From a checkpoint of a small mixture-of-experts model trained on Wikipedia.
Size: 11 layers, width 192, vocabulary 8192, 51.9M parameters.
Experts: 128 experts in each of 10 layers, 64 SwiGLU neurons an expert, 8 picks a token.
Below are experts of layer 7 (counted from 0) of a mixture-of-experts language model. Rows are named router (the router's row for the expert) and show model dimensions 0-191. Each number is 128 + 32 x the weight over its row's rms, rounded and kept within 0 to 255. Numbers have three digits each.
After each expert's rows: a language model's description of what the expert responds to. This comes from a sample of Wikipedia text that the model never trained on.

# expert 54
router:106136148136153115117110117154123192085123129109131150115067164142169079151178139098086171122144119184150101135115099122137046115143079149123135157189172146092145142159123167088125149167139094179120119164126134138141100103136123156041085128116027136053116099146140080099125129126106095102118181119169086161134124164167087159117179139116120147189122108162095158067151109086085093077106111091114139146121161183150130121137163142133140118115185180142163154122136207078138125070086137126085101104150085151160071178131132098108163130085096174144175125069106137134091126144130150174
Description: Awards and competitions. Tokens in award, medal and sports result lists, such as Awards, Nominated, Best, Won, Prize, medal.

# expert 16
router:110118093189109131082032144158073138150146144138158110071080083118136055122115155098113169127084146114129117149149132106175089191089053177135107140168111162101139057140178135071162127100151115176139111148143130193140122110107120153149099098126139094169124096159132111143115124072137095120153155124165124120122140183168072116064106121129121111112114163172130076059105161126118147075112198118145106108141122161102114122175124141151133106150127148124170095162125165136127060086086161172113180103119147168127126108127134157092179110080158108152155105085119036167117143119165066130
Description: Field separator punctuation. Colons, table bars, dashes and semicolons separating a label or cell from its value, such as Species: or Funkytown - 5:54.

# expert 41
router:161136147153166153114090151153099161170103072147130114173082154173136086135105133142120193166161111156177103154170074149152102171126135109142211149135113149087140139168209128105173133151140090197155118117154126172134129138107080169097111119160124107059106150174167154116143135137075124067058157164160129137112107151130103153112157173086141143126130100150136078084167157092093135124080204037098145151150109131141140129152120120159103135197144188101110117171104099117090080129133149183093143084113150118139132212133140161143128139041112121134132088127136134116109167111172151130
Description: The and table-cell starts. The or the opening a title, band or phrase, mostly right after a table pipe, e.g. The Smashing Pumpkins, The Crafty Cock.

# expert 59
router:113169106148159136124096118122124168142149115137121120071132123160201097098144098103131137181111075130138148110130083164128070164142028153134164094147122157105083120199110153087117185172119091134142140161146104171149129098149141181112088146137113156094155107119144172152152120090069133143092160148136141124111098136099153154139089179172112143118152130158127082052130114093119085094169131128127131141119134165157123168164101155118139077123160152116108135255089137177107151118152118122086089183162107192130158163074095075176123132074103111151120159136128123183101181089180139181
Description: Head nouns after determiners. Common nouns and noun endings after the, a or a possessive, often kinship or group words, e.g. father, wife, group, life.

# expert 13
router:113141078136159126103095153103124225117135146131111090106085177144172130145108130113137087151156107126149137131169023161099105131142074176132150157156115165093113136186186162127121164172186067118177117142162113150140113132134155156113105103080134093069138123173132178078117146090151154138084162160190136094143083150129132092105103167145136147183155179137094044107148154110085090086128124140148131178125126160147111165133152117135131138111164176098163162144140182120133171091129121148079130178117117157142195184083107120100137178073126103186127114134087124179097169129184141130
Description: Physical objects and materials. Nouns and word pieces for machines, materials and parts in technical specs and descriptions, such as engine, stone, roof, fiberglass, barrel.

# expert 42
router:066208128120134156139105121154116162120149147127104107099135106121156066115127088123107164153077121130175164077146068149088060133121086152113160115161169142123092135164144135114134167156152160144170197149145146165158133117130141164087091117136098109114153096119130170134151116082087120121108151165137141094142094221124147174110106126142122105110126121154114056075116120088079095074094128095104104132100166185162072151159087169103121060121178154109122066198086144142108159134146128136099121172161124215111163145084088101187117079081094147177102160138098116146118179099163128115
Description: Role and person nouns. Nouns for people's roles or groups, usually after the, his or a, such as politician, coach, player, father, officer.

# expert 1
router:126195090164093156126124123183167119169107103107122078098111137183184067070050144153110124165101139153175129136161054163116117151133105173146133129116112097163118105111077163145149129231124081159122152150125130122162098153175125112081134112130116040146132041143112133108194156087089109124087157132135156125131142144145172159121079145086068112168125151164113085076110149115133059132102126133144115180115106140170120152143099169179138098137185136153179124145122117123108123136088110157100105153152123171087177144070111132158119118090105107172123111146107143177109145110095192164
Description: Subject nouns and endings. Noun heads or their final word pieces that open a clause as subject, often after The or that, such as works, reviewers, legend.

# expert 44
router:160203060123129110133076127215119170119143137164126119115118167176119111092092185150068128118119094109195112112140116108090083185117146112093142151138091141091131121163124131133164161145173111150201148131134144220118152110064136087155124065097087136099159113118127125096103173115114150091115146141132113130166152141160156140068121089141117122156148192146105115078168128105151085117088175121152168148166060148152085159135124157128201100136179177104178111146069153092123143101176128128133162138144133150108135211103140088142097109130143136120107165086097096192128174124123181114
Description: Infobox field labels. Line breaks, dashes and field names in infoboxes and taxoboxes, such as Coordinates, Phylum, Area code, Teams.

# expert 57
router:112119101077111066128114151100116112094133119148119093144169173128103115146095151141088137167117105177170097168159092173192100172133122128085135188114149145150103067154127146112146113143150096187138103139142111123129134144097111173072087125115104093025163139188113149095142129144118118168134154159170077090123172113170108167105157175095138142192151130148134133129105160155143116149126161135131130115151138166120120142191129139153162150109182149126154218166116125145081183092192095173089164138071132168146139165107123112148173059086110053203131091156109100110126120145195104165
Description: Mid-name connectives, numerals. The word and inside compound names (London and North Western Railway), decimal digits in census statistics, gen pieces, and table numerals.

# expert 9
router:113214064178137146140154152148108116174150126144207125115121127110089050132104118091148185177148082202122104117161159140153110144121134159105185141199113150105106120115123179083099127165183087175189101121104129160144125142138124114109098085099108147053101122174114127117108115093137105139097125148075112142112103142110099127122124136100168096081114157197135090078180151142104086043139174092109122148110100153103050170148153140163089096161150156117175131175103176098102128125170149133085144189102116131119165142134136080116089125076160123124211133134098128149136110127134128132
Description: Clause boundaries. Commas, periods and paragraph breaks ending an introductory or full clause, plus subordinators like when, where, because, However, During.

# expert 11
router:111196140160141120117074135182121174116110177118131084160083127102151078170087144150103161168157122137147155185144030125161100105057118185136126132203134163082149093173206203112128152171161117165168082120154093128123103080094136092088100148120081086126125126141097121067126115154086087129109123114138098094125150144163097123120118150100140135157122113128137101085121114126110082112117131113114130161168103189079084178180118180157115132151211122114137122177134149102117132052144131126080152115138088147178119180135153110141142122068076116135126108112108121180149144072146145163
Description: Personal first names. First names and their word pieces in bylines, reviews and table rows, often after by or a pipe, e.g. Kevin, Dave, Steve.